config.yaml
n_layer: 9
moe_layers: [0, 1, 2, 3, 4, 5, 6, 7, 8]
balance_loss: 0.0139
router_bias: true
n_groups: 4
vocab_size: 16797
rope_fraction: 0.75
lr: 0.00778
final_lr_fraction: 0.1
Below are experts of layer 4 (counted from 0) of a mixture-of-experts language model. Rows are named router (the router's row for the expert), gate (a neuron's input weights, with its number), up (a neuron's input weights, with its number) and show model dimensions 128-191. Each number is 500 + 40 x the weight over its row's rms, rounded and kept within 0 to 999. Numbers have three digits each.
After each expert's rows: "mostly gets" lists some tokens that are sent to it at least half of the time; "comes after" lists some tokens at least twice as common just before its tokens as in all text. This comes from a sample of Wikipedia text that the model never trained on. Tokens count by the router's weight.

# expert 7
router:511519493494531466517518572478494524472422539429473493457531519446487519439521559456461520400426601492538480491527526485476505512491495465532476453446593540522524524481433476525536476483507486
gate0:480557505513478438472498515539504489505545552469429536490536605535507514460478446446513515516450458557509470528530391538577479555507524434499476462478552502484546460546544506513441529540476451
up0:558514496544442465480484511503495541566521469511426534436529486518481478533550501449542423498449448490533493528482438512501516502534464451528480524535535458422501468431509516459506436470508489
gate1:461430465505509516509446440530442476550500511586541521464445576441507530436473501515518523520496445557549528495467567506495544515482541422554482532485509495484564551491430471487474525518477512
up1:504412487541501520485454478491476445502474497463474485394496472501466446383427507535536503472458489636535460435528516504523537492535546529554439515534521474497502458546519605495518511519485545
gate2:562532507463543506497557475493551430507521517511474448550512506542480496545453486494511522586509502564528524399553460520464543473392443499486533480541517527537516523456510506482545497557480452
up2:543461462486495500495573533448590445465478506443490416481475562491499524515584462551472577512488530500499434498549464506486620496464453553527484456599546454531540546386467556491513459537468507
gate3:522470523483481458495543405529488470521568508528457555469405478489525523565592531508440441534477573474586507508502549487562555530517495486484562495505524563486473551510477576516472498495539518
up3:584515512488510484583530528529464461506564450509529473501536490505453473577492480517473488457578517559452503553562527486472501529567481509562453475444440498568435512545519515492461461539515550
gate4:493469487459525575490460483502552566475459449520434499504491442477504419497485507485427484473451490533480559495558537482475565501542474514504543540503485535567484490505516459499519510488521527
up4:489552380488474451534522582508469436490478465482513446433505525448412479453545512619508610571517495537452513414512527583526494501527547575543369509504521395479487469507521491468511430505431517
mostly gets: " Total", " Preceded", " Date", " Votes", " Coordinates", " Candidate"
comes after: "-", "|", "\n", "==", " •", "Personal"

# expert 31
router:523519494522382509520468513543559528503530541566469456500508459487484565523523538462555467527570458510508457492473498475485511511535489505496527553497418504487524445526409549463514415487491461
gate0:470514471444486509487458559467525564406487542412429458470555512449468548532531499410523523420509481548540518449592530537462524423474428538531444474485553485396556487518500516525517493500482469
up0:439497532520446512488474450483557565452509523476512462504514528471484511482495542506454510527509501488558466384505463556478533472493522504591541525480548557463509532495532527537572516417524535
gate1:496583508521547509443474520568482484441543554499511479531528539481474510470521437477534493489540451484520490525443508485414501508512555477434577551507513526594477525570517481465510469511547515
up1:486477495471549474445530485455472560397548508579522534469505524435505439485463533558579526475576496477542520485584562502498541544537459496456523568486490542456482476489518496522501496441519508
gate2:513555481566537510503505463506504447487576506502467552479490491591506521531553481511523543514489539556526479515426468535527537437509529447533487499472486471501548511384429505478628441474471479
up2:457499553487504522502496511450522494567428500461531449490476529466565584499503456535492479454473518437459457485439547475361509510490484470518504538459495520560521475503502550456486509446529522
gate3:446484512476496573519510413530477503490493467487432517517435458444423564511486497516497551529497508546522477496510523531458584446500509571506514530543486494524552586470474510545466427560453519
up3:529555388482534530505514480521495510478525448550598460461502548518580414417485454520539529519462545432471508518428497489467458505484530551493520465493503505495512527478544535443559527516535592
gate4:513514474473464485520532592540500489491509486482480542496543481479506524531586440573553458433457511513528458452430510544517486449481416501464462471534468473497555442450505511456549537566441465
up4:480527490522548509499506485564495438530516412529528452534492490481518452494509473492454490437510613547469510584409510467534547500470517474524480481488443489518474486544485496488482509460497478
mostly gets: " bass", " main", " string", " previous", "rang", " brick"
comes after: " the", " The", " B", " D", "The", " d"

# expert 17
router:484502438451485522514509497420470512498495542525491464566498434460540525546469506505527505546507491502455435510534491531483456556533537469460467504534462601509409571538496449514511543552490503
gate0:417471589543496558450458505567483467405507560466481516562485622505454430447488439540527442488457486501536487474508505507500479531538496568540503548513486511505449499563507536519408541543510536
up0:529451523415478471490512468533444460507473516549462499520522533540487541517592500452479440529479513503525494454587444460518471464495431425522428525498480496512470499488512507488461504451500482
gate1:464562479524492574413478494564502460523547466502474482478496489508486522472464441472488487473475499494523495539447506566488578548601528497535471519561482485526479495546435452522481488437430520
up1:502514546475530521528470464527471574451457535423543537493552523541528554484512519491566478544480448522547563500478496494494443498519561460537499535553449490498580546486471477458515441503449478
gate2:476608516522536489521502467507397503461492510520487443489470431456521481493539480529468497453454431529537461504492497578446498583482435493524441496436527468464452507498479477359410499488489555
up2:471510450491566467437464465520519541494542530540464432484519461448540498531435488458469416540511489505544500549600447421486531515401421437427532446504552491486474479539470532526505499497469503
gate3:464449531480553474530502406553532454433534420480483456437523529479495481501542526553536552510506456433531431548460467521474456489586534514496480486493547518522431546450540494519545564494480521
up3:475507501523549524500544590453497497481515482511501494454448536530554513592473506521515517508461497531491467443486491541487468532503510517417419524514492524525471477440557432572510572540489524
gate4:463475513475512545499479449486540515521467503500413539468434512501457521448495488521568473543496430489506505460465426504478429538437514523500509539501511490495517568585471473581460520562513518
up4:501502524504512604508472528468425484468520524472507484549533515510424473489470517502475510512476516430534479507516522524516447450505551368480501475488514545503495474430507524415534594493493452
mostly gets: "Season", " March", " April", "May", "March", " far"
comes after: " in", " |", " of", " the", " at", ","

# expert 9
router:529470502478441490455535429499511513456456551489492507446509524481547518501507504446449524499461559485542455490429507579510550453563449507512487517518529492506571577523425492522514582495431544
gate0:502533562486510513539518519604497506478489453523437536485496541460488497468488497537548500510484527546433529433482481504482563490477433475469477562506489462454463426448448553537468465562547548
up0:503511461516559494479439486540453470467432450425541519468491458518504485522499540461500534518434533510543611541526487553475492460402516533482505456515528369528503411549484485510527519527511528
gate1:483507575507551466472552518506478589463471486468500507537547469468467524517490487432473502514526467469485522524521501504448558566517488466538550544460453573560404500464584536434473497485505455
up1:466554475466490500496479446488491509466457454496506535519543552425511472516533460500449563476462474477509519509481479549507564495561531433503583513480450595535499464514564531522541493521485480
gate2:464511500536481554524526507541530444527561376539473492569512483465418500467460495442476565467552522471546537521484519500454530512436506422498473513483483418552507550524432518473477490462501554
up2:432465503591468564498508499540545483463536467496443472513544496494462469454496473463453514483548536518614480519543538444557574492415476485501509525557498478458523556552529462580559500459484494
gate3:463478502502452479501499492497524454455485509531522530486492526538547482479453541437448541458464483461463594513504471420556476525536459448527464479556420490508455573517511506586467489504543455
up3:524503521564442501479511516493537541524522496487550549587513496453454504494522508564534471446525409534474499502481463491446534448525486520514572506492555494397544513500559489485501483510508507
gate4:483482528485499481429564482507572518562529490555548447498519482502517488501473460584530510486497503559455472460487504521565546468495506607518575510522515543448552540465501540478473534544497496
up4:531537515514474555521396493573471490467512507496473565478475519446421539507487562431484512510523545479518485511453498507511529550529507418476437586535486495537492506495546481501549533499495497
mostly gets: " century", "century", " centuries"
comes after: "2", "1", "3", "0", "8", "5"

# expert 18
router:479573497494554556533495387453523540508430486492498463456476544476549559523521552450551517476452517513527536426489489586531544415496525515484540479581546447553563483502538434468535434524515500
gate0:518492426559451492517485467481503482552530446504478537505441527514524444526521442556548490547577590507555469530552478477487497501525505489570512495440513465534418489503458459555542547513498473
up0:512457451502481457478458547499550520533474486435493446449528451514511482536467534517443501453487518517458506555516477489433498507479479510520469474464545530543460575576469524533455517504456477
gate1:556451515531487502503515518490499467470518517479533522480530486535549525526423566458478481483418439561579487477519529466522513474511576484460576506466462442413493530474487428472434446549560520
up1:494530491474547468514500546509453467564543618516491467459513536537441597536547444536485554493494513481445550460491432557488471532524488521507477431477471444580475453572508445544506449498507451
gate2:457488463571488553527435518505441468504562468505525579541505519505442529458462506462539433531552556515460527573514500563544534479511479492484509526491488527498484530461506506485470506477535543
up2:463488487499485528543509495516524503478551429475556522484522487491471555494506553544566473436517552488553510573537489540555563459526473501505431594475499579516381552473525422502483494463573470
gate3:470479443557480477454455457481465479548564546524524481548472520476435573422560461514498451551539490501557463564461548459509486499491464477506514475544534472499508493528475505517525529471438562
up3:495531551467529537484490455508535513415532531475451520482570499498529465529525498517538536488501479511549571523412478464523505540532521488516480444477445543466482501520524519457544504483533494
gate4:507528444536497475437483473509498450440510560491445501497511423565482542486460452571481487447485472469508468471473529531535559535438439551486516565502460488490502491547455496509490450477470527
up4:551515511427487479449509555519494460439412542513471527449400472493506555487492464459465470486539514538513509484511566554542482521497460558446548497441558501479454478457503452545548463513485569
mostly gets: "|", " Succeeded", "See", "=", " Synonyms", " Website"
comes after: "\n", "|", "4", " known", " Born", " name"

# expert 26
router:557444592521439461481536497472454523565558539586540479577510491469516485494427484481477482568526358512518498467510453476481494508454541538489462522538419536450531461547553539489510536486481512
gate0:535454507551536410575556530514423478507476474452572547520566489538498556577510446468501456538470540491506538513503503454501437479503480475496523469553489520514494532516503490533417404526513538
up0:541528470525500424492518487471403492582578555488566470580525463444467536559537529517573486562539534486476588500550435461480488501510557476519526535446559530546491427466492543521502478464494473
gate1:528543505467572550510537457454549500523540434475436505475540478500530464460503526506479522440499497505541513526468536479498500527605532444485537476563474470503546461448543493549542461444459487
up1:521489476559518525535489548526461517515495495545543529525454554475541501475575475463514570421529498525477506424521507516485473512497519468409489564447545427494464483514426480561563469519489464
gate2:522502477520452429579477479466499556524552538474492529505501484442435517456496480465515556508524561462506460443447443576489495509472509486500551423590519541472549526485519562477528514555492468
up2:486451516588560514503515477486534522436502483483481479435508470543547501442556485550579490571403504462483470490549543431475538505524521428489459509503476485446446438436517517535486508524535437
gate3:522499496566499509426525458505478466501522547462453457490552501495462481474466553512531488486490526474573489510460524494494461511521483474552550521550495480485539531524516458454535500503448492
up3:540444446516508527504503550473604538478453498453550394486505462462494463543435498485565522503399531552482490481478524567493460452525502545444481508520432486525460452409487433487521512532538518
gate4:490536461506475363464553478552490539479577584489491529512508472534507533532512526483524469537456524492495434507531435512474447527485464528561483524524473544499492507429484482474501526527526503
up4:442546528514469511531566409520472485497522449496466529571476471507527533485552451458526475512460562524528554518482396550470551508440523492532476605532529522507429467529471549490523471466436502
mostly gets: "iv", " social", " med", " Social", " Ind", " Royal"
comes after: " and", ",", " of", " for", " by", ":"

# expert 12
router:534439504508489550530528547484533527568508522503478517506442524479516540533524487451493586554520543443475560510571550531456469510515513533521483459468459537477566522477523481526432470453535567
gate0:459479510455504526456494508539416504431513512409490457499458441457526510530521501498497515496470500557518469545538468479510515469563544507540443474481426450532492474434509506552473484489521525
up0:539539489502542482495577523508521457515497509487516468474528565554486505579463465478423465535497535416496552466457520532519457532452501483474597561467557461508553487467555490431489490544517497
gate1:568474499525565507488450508526476537454430525439534509489525421473505478531448505541467469427526516539479525512545560504446490509493448485590549538521513461515468475529422461570498517522465496
up1:550499509560522545440501540497515486602444493539465534592504481516520496444607452516428435457582490486481477499469449486479506435425481488480446494474547501405508482541460395451501519515530510
gate2:462531434571441462472511469506559537505481497525468533502509539449480457483517439469490574493501450482497490456425543508622422499501502512512512457426489525625565473491527613503487498559465500
up2:471460488445532453495446504538475549509466497573488485489556508504477500510526460459509522483569508538487448505544459485504483511415521575535473580538440524512408464462452435584517527473527431
gate3:534554510468509450509480498478481548547552502474492484450548493510556493520501522516439516464514456487543585544512498559599492459510508480465524444480553433507504482589537475562509474468504526
up3:525507520534499466478448453425495452525523479510514461512529472504500509512516522513392445550466455564543505481506512566549546485587528538500518555543456531495498475481488551490472437511462492
gate4:419476500495507532441541482465522486448453540473506493535535450509506507478478480577507497539504454579450512469470451560515519515498523516469443495513475546523485593471574526507478535534459506
up4:552419497445498535493485410591519477481502514466450490500507453582594510499540389519600510536540446487548456508480528578483473584511505537458510490514524543446464499591413463419499550581577505
mostly gets: " (", "″", "(", " million", " (\"", " ["
comes after: "0", "4", "6", "5", "8", "3"

# expert 29
router:490451547514579534479537487472514493509468469526543419434549546526470427455533465497489429535491490474516554477450516452567491526562536463538574522548442518483453540547549414500491498454557482
gate0:485439556557502553435502522456476507481479490487553561554504494552489514418506442489490542528451505481439483570551545473465514448537515476454467538488517458488525491536522493497501512505546486
up0:488481524490478470515519484523498470540420533513545498505572431513452527529518535541537487516477526513483500506472551551479521519545504500582503462479497449562499458479494517521466445493537486
gate1:507481532541533436487525486542455520437463477514443597478564478502499490480453498519506452512540476429536476530446578485498490399514430504522468571469518478475516505485509452546501464543532441
up1:469472486621495550485463533502568490518513531478509569419534569504464519521489517451485520563466444498479463512499477535502484553424480473451496509537473532434488455506470417482552477408515489
gate2:515511447477492487492534501488517546416523436492443481471541512458480543512531524534497524456452468475503496461525470452542471486534465493543495429551499498502584508491498462531510601504529494
up2:512506555513535518617491583464519551529500571485527527470508443530456455439556577477503522455582527612469532500527564525467533473482482496409577554499510545430507510518466459505532475443503493
gate3:552551554437515501498486586495502519557572473541511565475471434519454432476477513510526521508527460494486465463541487531560537562606454507509459513494395446411580519467555557431562459551488492
up3:506467499521459437511486475484501408442508494570535543484580527520501448451436476472480548590557484495363536481525485531451504485498534463475511439497487592525561527459533490491515443549491467
gate4:472464538512476481504393502484424525468511496539469455463543481473488493489418478500514577468450440466559546489422436529486492471526545500476516602497483473453516441479500527529576531483518464
up4:488531529486444503571499427462478513469507539526473571502494513483505482464474547496504502509533498469446460522540515541546512493511489485503491501518475483553526550532567462435492501477501489
mostly gets: " res", " due", " ex", " www", " cont", " ev"
comes after: "9", "0", "8", " was", "–", " is"

# expert 28
router:445522404483513495455486553422513504531445503485479414434511458476474487490508494517541570465474485554575499495510528504539506509479590535470442589482464430450426486553490506442457490537524445
gate0:511477458521502496498519457518479544517483505529458471518491493519474449498487503544481560419423527460477505522475516469551505515459528515486537471463549469548464542502472505577446557451482460
up0:488494446484460443485554461481513555525562515584566534500470527424483555457475587479513531525458560502482514513461541533423471522558519519486515482427502497486502472497526463537407520477525551
gate1:523515452606504539465454441500503496508469501436538498494525500504572521414494512481431563527509463477537457517474480541482451509522426533473536494389468494443486496461556461542497529453469490
up1:523495599460578521492536530500534491488501511536444527466614498514438531538495504486543434506500491550397548441440465486502590491406538472534535594528556474558452481536510511420531498516491431
gate2:534514561540489549584470503607500458498435445430523531505513497507519411530509486470491537561456589498513533469506462426488477440499511524553517416548511530548505506421409454394484494516441421
up2:560475518471489538493501500557440445459542472459467523494471533453500548510529517479566439472506423536457482520492515540532505519466498424480448582484470513417516467532522506553544454453508554
gate3:520443635510525500547438520473504438415526456462470483471489542487499497561490477459462542457479463496482515512420508490512553512472513523526514549468526554535460469468518456467566455479458456
up3:431483526530514516489450466509441504509484542431498481497500546504519511513498503624452508579432450497505461503529502539505480465477549536535561467529412439419539501544498577577530477553515482
gate4:522494520568444497514555519495417531509420467512551475459530544580493423447511483494490487487473400521523516443480547478387429466532453503459467488517491529445474486458502525509517470466543481
up4:494446468491530521515487442519499452448493429544524467505550481535552505615544534523506492471506503401501483548532510498492535464501529483485535494520550562547503524429477448494467524458498503
mostly gets: " down", " up", "1", " Up", " back"
comes after: " ", "–", " (", "/", " $", " +"

# expert 2
router:469467575527486546507541460518496505473468476520453464545518509418472498548490531572500476495565391436499427444516494522444486493536447519544520474545434454544431503541510516425548453532474450
gate0:518519422519470514521548533571480432490449511505487445436537503534530533510496538495519454496478463495456487516476429503437394513494503459507444513553513490449493479469549484465446509495515473
up0:497533465567512391504534511493493561536546541578484506504504467476539510442506453501494475467570523484462511429507495551491467541505556554525452473536459465506480436569481462441510467529471474
gate1:521507551453502487455500412510525517583444484493534495515485566538389487499554445510565504456478484488570494565502442521408475505489529514511423502467505480456544529493522472500491495545440511
up1:467465484547579505599546528431525470526462498532570520520478481431476496469499584504482484523489506451540542424487442439448524441508530494520494526521519458483492558529567495464494506468532505
gate2:514507590517436495544459527461558522546549549460565549528526506525485488542471484499511447509506489460539500558515516483454458391524456573549466524511498512491470485530454448516484466539543476
up2:501492515506473501577444484525536445511493500524440455466489459527508586567489533505430513448526456554469507482522429512509547489517466529489452463486528548431453466476569517467467600594386433
gate3:516534502517496504513539444519464557506497465433505503476498516461501466522500485502504512418471518518510512576479530530491570546482458423419511468512521474517534502513532487484531456482526518
up3:532571464540516520508436551484437521581485472471486495497507531527491461556460513402552545497487432532442581564565415499540498495405537510459431500530531491586448511480458541474531484504485488
gate4:523521523528461538473454476538493525438517571467525509445484498500463595477516552470452582428508491518535523473450530560520504539490531500506541491514434468494453573559524441532414495471524495
up4:437500451500463532482539510422526471523485519532532430534470543529512541523559479461512447544541562502437426529477425499563508473474483519463504540500480497484544515481476433602580465506531472
mostly gets: " ±%", " bre", " independent", " brick", "km", "ure"
comes after: " a", " an", " A", "A", " An", " two"

# expert 21
router:496527449518447446526447491438369481464539527501458511561460495530509479541476535508437470522519359530462433502502445527457481498411502495503480478467445475489448468563562497567474431522586497
gate0:472572533506467499521526465465483431456535479470564516475486482464431498493538520500510542502445495503545479460442458548431490530536480455461484438470579417486408466437477470495512510484550482
up0:562413532476526566497496509584501494445448466459460468440563475549518552525488494525488514396488528483506531476507447482558498439498426534577572574518464441518466519555452536509491529499546470
gate1:425547512477557535418424544474480540501554599442513533535529535496498449516409548512467494491422447518567398524436467445593504474448446503537508467496490511507536516497516535467498508488463470
up1:551526454470472464492495515452436482488418494559510518458574447516503496441571478469490515519505494488546516598490536501494533507490523387469543572488576442510553476475501498566451494505524524
gate2:532469565544540527429524439450543465500560521542469481526540526568502461468556555507508519501489583493440528466462490514507614502517471552524511518499503541539446517587537482466563511571473507
up2:470460554463497520527548530587555489516512517533478524494533411466532537517473487531448508482438502422520492539414438467481463545564514422588514454521500514454381552505448404437467548486535528
gate3:520416502501515421485488441560526491515515513426492469539479499549470487468569569446476461533449512471501510552514516593465476459480477533489491527464453530419456482489510478482451502564461511
up3:496501442537518526426500495462544500455487531536519503466525526484466512522581454514429450528504501508513485547591533592528462458480505516509490518555507515520547527507457472528468502483481578
gate4:538512506477471464477507544557536472404589509474489487612524571503563521458497529564539447550447488497435437429501505529461531477506492491518402507492503461464539491486537487536467432524534504
up4:510466506520524509559479435424430526497392460486567469402479486438523425554435536465514524498524510511519516535541458457571470493492566459528506531499554505489518517497449500475495521488490491
mostly gets: " British", " English", " French", " †", " Japanese", " Chinese"
comes after: "-", ":", ",", " the", " |", " of"

# expert 44
router:536519436542538465459474506584504530560522478500517496480488550554497496532466451436474469449501534461563425442514520398564446515527505561526462540448526461448555550557467439559506482455512461
gate0:451592535538479560447494517492488456460525475420471434547548543519478470495499478444558507442553482482528526499485476453466475420465515464528516534481487516521463475501563528481528474557534499
up0:534452446460500453453539512521527447523483493503466445558487535503435547538533436467498467498519529533532458497513499485529434492582546516479452549508597507495490434471450462537478479584475429
gate1:546513476505501526501535512554497494476500527387509433497574436561462496535525479547515486487503464528532512501444511444455461502510485542557510528521529574501462462498523468478465483518463519
up1:524441504454522579441581525454507535408529502531526447517503520561534464479442457490506507498559554545501445505412493445408489458512484464525473428587540484503443548501467531546458544535487490
gate2:554479518605524518485524538479522525509529473534478508541493551541543489541502534439531543491465557563476539504492517489505460507559488488496556514467491465490468470496504477532564453467501468
up2:487536467443511467418431480561449462539599497400570511469437533466423564539468468502527480502440544437432421522518515464514512496479432497415523501577519524527462483589586472508460496623548540
gate3:542572552487526461598439488464470550474458491473500446458421489497450583533486445492510576453521524547535509437478513552534509525515484540546487478484539493499524455529462522495521509480473442
up3:538454544488493518427510482455556429536507493497499568511506477553511504509461507538525476468515532422493546506545516488535469394443499513427498442465433468506531529449476494477481522479537579
gate4:571505471560533460527428493470504540462540449434462489481471462392523559487515511469532470420489512481497515467452520533475418423572427511422468487529475523481475469501501497527430492505474418
up4:424579467466533480471538423482519424635516495508490512504479512578536503488427448526516490473529478485455443541590425539552529506461474507502526537595520556489452552484443450521516610547485519
mostly gets: "3", "2", "4"
comes after: " ", "1", ".", " (", "–", " $"

# expert 46
router:513462492564477496461532533467523542487500532531514456539477485529478504535517544512524489481504557502489504462427548467502501562561507460551539504555522453529491451496450425611443490452546474
gate0:416484500538520548492536517494542529508508510532478527515498564524552486522427518442523485519522547589521400552487524518483584519536458490550490514507500503492479499495519517526455544523446473
up0:533517480561519472570486513542646473480507426582474486459518496558467437464559525584494552443545434489422525450470570437456498456503476527508492472402531488524518527431547505437548379556529502
gate1:479550507488478515473506573498505509546516503474487507558527510443475442503436519504432491507477563477495494442543458509557491501531466451468541548470565577517461472565536498528477516515505450
up1:443575479505467474519534517442528501531486537538461565520508576462466477438497513531488463514497592452526554430506530536539516493502458468532489458486546492475473526520514528464480499486458492
gate2:483553483518474482467545577526484445533505540455495490488518492520501512516456520473439486566545479523462499442541474513411441532513463602519535503433514515523566459464488500534425470515496404
up2:518450542510486523494464479478493566531546476495442487465512533489590563496536541534530486521529454511565499455506486537555499516558480476445570468486494517468532470555520519511457452543453434
gate3:510489539541486536455482524527471475448526452482477480472440489550516584502496487474497473450449493563514472494496540569464503466518482597540519509504533477526542438542484488495490474554519547
up3:499448591528498532492473450461492460452501533456474464484429587480480521464498527514494561482491512439518528472532422614482494481508447506554507454482581499500534467509518451490557506428504490
gate4:541492506498501514474445567510485532537441541459562521466518499476521514471441544525503485544457532533522555527486418571500531506484475494486504562501571467453525477448436503434481498539569431
up4:538540518484501507506510483525483478496562526510453462569491453473483416465555470512517570524451547549455476500494547469537523486435574538520436520457478545425502502474512534513447480428561499
mostly gets: " this", " such", "ine", " This", " same", " these"
comes after: "1", "2", "T", "H", "O", "I"

# expert 14
router:499479553490473537551464503543541529533517438517431492462505469433498491502534511518461494484542437511563573515517504485504439566550509468524478460528510541474498475510467508511488501490434475
gate0:451483517533512518498515453539485467452554495526549510492471499455513473480493551591503482474511419533524499509500496544538558509501468548479500456503462481496559447512473506560529473515490544
up0:423538429537502499482520493531531492493491433475470572532528482574489586492513520465552462475517490506444502506439485469479439573465461491469485473509541473538503433491537442485515559464527508
gate1:537493488579543559514584489496497527455457541475457491495507540420502513492467502509576477471508541536483578586438495499442529532489469503438566528520496522524523587399521413501406517527522505
up1:559471472472537510529521477443502490509484507533470513496491479504554506493536458486474506479536518484527450590518563516514477570410557466556505508564532535525475498536530526502468455565535459
gate2:525506440414429544494493487490547523466516466540470520476486567480548461535492501491505483453418512488541556560520440466482449494488454483487522508490535455508580458502502517418565545470477484
up2:522503459474385548566498546503476502502547523421516514450473584586538453474489514488511470432486511555460571464473521508446402558545505410574547476500538541498459477472466517398457452457533468
gate3:423513496444480533503505570536442464441511515517598488453488498504508530504533444490455555516491510487513474459537427492519503498516546406487474509493457382474526507530485452587432515522463494
up3:476538568535492474578410535497556519568504475502495466478503502550490528447484531502556531559509542461472482494424546513467520544524480490480504484515470493518482544512445534445467524480571417
gate4:517485462476503457537479501482450476512534458431458518484499536459557519555484473516404492512525420487497549525479500500467547513525532435617533552514468518487459477518503464576494552479514476
up4:548493474518472515546476523465455535473512507539482515447543519546487524457468433505483560463505523550537490464472465477399517511525521512559505496470491522503520520452426485461534537514429547
mostly gets: "ast", "est", "andidates", "irst", "It", " memb"
comes after: " C", " T", " S", "C", " c", "S"

# expert 10
router:607522604523463503551500430496506540465535494547475462515521474526524463536537500382488544440544537466472507522485579498521504427474504529469363498495464487457507548524455505486536492468499569
gate0:464503450504529530471478529468508464439504483456487479486561498509512532538522470514482606582481529472514506572514476471441485481454519474486513530477511509421502568533508522493508422513510509
up0:541474490498529509598459473459512507439520489516508495469442506535547498511534496483459498482507547515454467545571499401475482468523513481417508485542434503572531475484463525446498400593522547
gate1:519500470465537428476476517501438488473574490444530476553469543511500544534519566488457523477558479507412509456473545528502527499526460513459535467466518444510530522476403492442482436528461490
up1:495530468516554549538522527501536514516541530436530486522545442510519463520570499453520554451493476515552525437461551504431525544511546486446479453563522497486463441537528443477481487463491555
gate2:525522454604590511476440534539504441508485458484530493555474505512465516493464437478557595496458475554518437540497500520462508545491472436521537435452529500507512475495512485524453551501507485
up2:570465485524569500506515518561494543425518500443431458475425579482511509547522493408508527461461503455525415565558492482443445544481495477554500498472454489509507491503516495493434477527527435
gate3:532499502544437507467580500527480590475471494442502487483436514562511507567498508483479595483518509559451443471506494581506488530460479504437479516431503562541455486512506508480537543492533442
up3:537504446460528508530529483485445567575444540549538533475439559468518515460516592467463503507531511475503453477519489482475500501465396475540537468556405499536511539487486496493512457482466540
gate4:449534510547535510493545480498523463448462527485483491526498500490487571582419478486556546475482512515512448456422542505537514522478527521521501512506550568383424530505518501471546514530505498
up4:443606510439482533460434464523484516485531548539477507559458484582563499515470487454491474501576458458483516586513516533472552476538528523468515444523508493491515501507485525471558528436516579
mostly gets: " second", " third", "'", " lb", " First", " Second"
comes after: " the", "0", "5", "-", "th", " first"

# expert 3
router:423507445452550507533453464475546515471591533484547540425473506543473480546532511496572514515534516442458493548434532457528439505459479578451517431370441537484465448450457539465492525497499531
gate0:505439570466548493492473460529508450533515498498442463590569525549523553492548514421493538498563597517552450543502517426501502506559486457505440447532463468527473540448497466469484448547472452
up0:505473475505569459506498456508557569526442507481456443536550488554521533514546503482485573499488626602540415520569499406496531554523537483505463545474509513551461522453519560504477488546509487
gate1:507573496535488444504527517449522548516461500480492468470514517448532422495530518515579488521553480487520512519533516431469512499491504507459481513499544509563495458498528556409572451480544500
up1:497488475471556530523481498483524515482623456520489491531529492486572551446473439460456507418535462454468518481510483493481550483545524481529558551436495528456495574527461519506480481554440518
gate2:476460522489480510426460531514478583456525521533442506515468478563489559492443557508591531488451444502443562509537441493530542509420503582507473489505515482499439446453461482546474542482498469
up2:497496468493527476529497511484477562558460480476532472516446452449424487541475491531484509455492572533503525528417521524492574484513482439484515554474516470464509485489521471444529399513458513
gate3:557507528474458485501470569501509484513545466491440477485504569508528526496543530501504501495506510411434462573504422513478419430441488544459481517493522430531522517529563469480476492528408535
up3:478479469492436449483582503474542566549556476487513521505541497574479501501590513540436505429478474483457541506550505585402550466535478534519541470431589411494492528495503483511462508489526471
gate4:489581495478483541483584487514565483558478513557473476484469483418451474478545455467485492532518469529473516509512488501537447486485463505512471541471447575559445514468542509527467550503473462
up4:519510536519510417529459508468474550409542566514448551562501557513522561492495508499532451447512478456560419461493528418430528526478519468508497544476522498448404442502467476496496520543499507
mostly gets: " \"", "-", " '", " un", " out", "–"
comes after: "\n", " non", " Al", " co", " al", " Succeeded"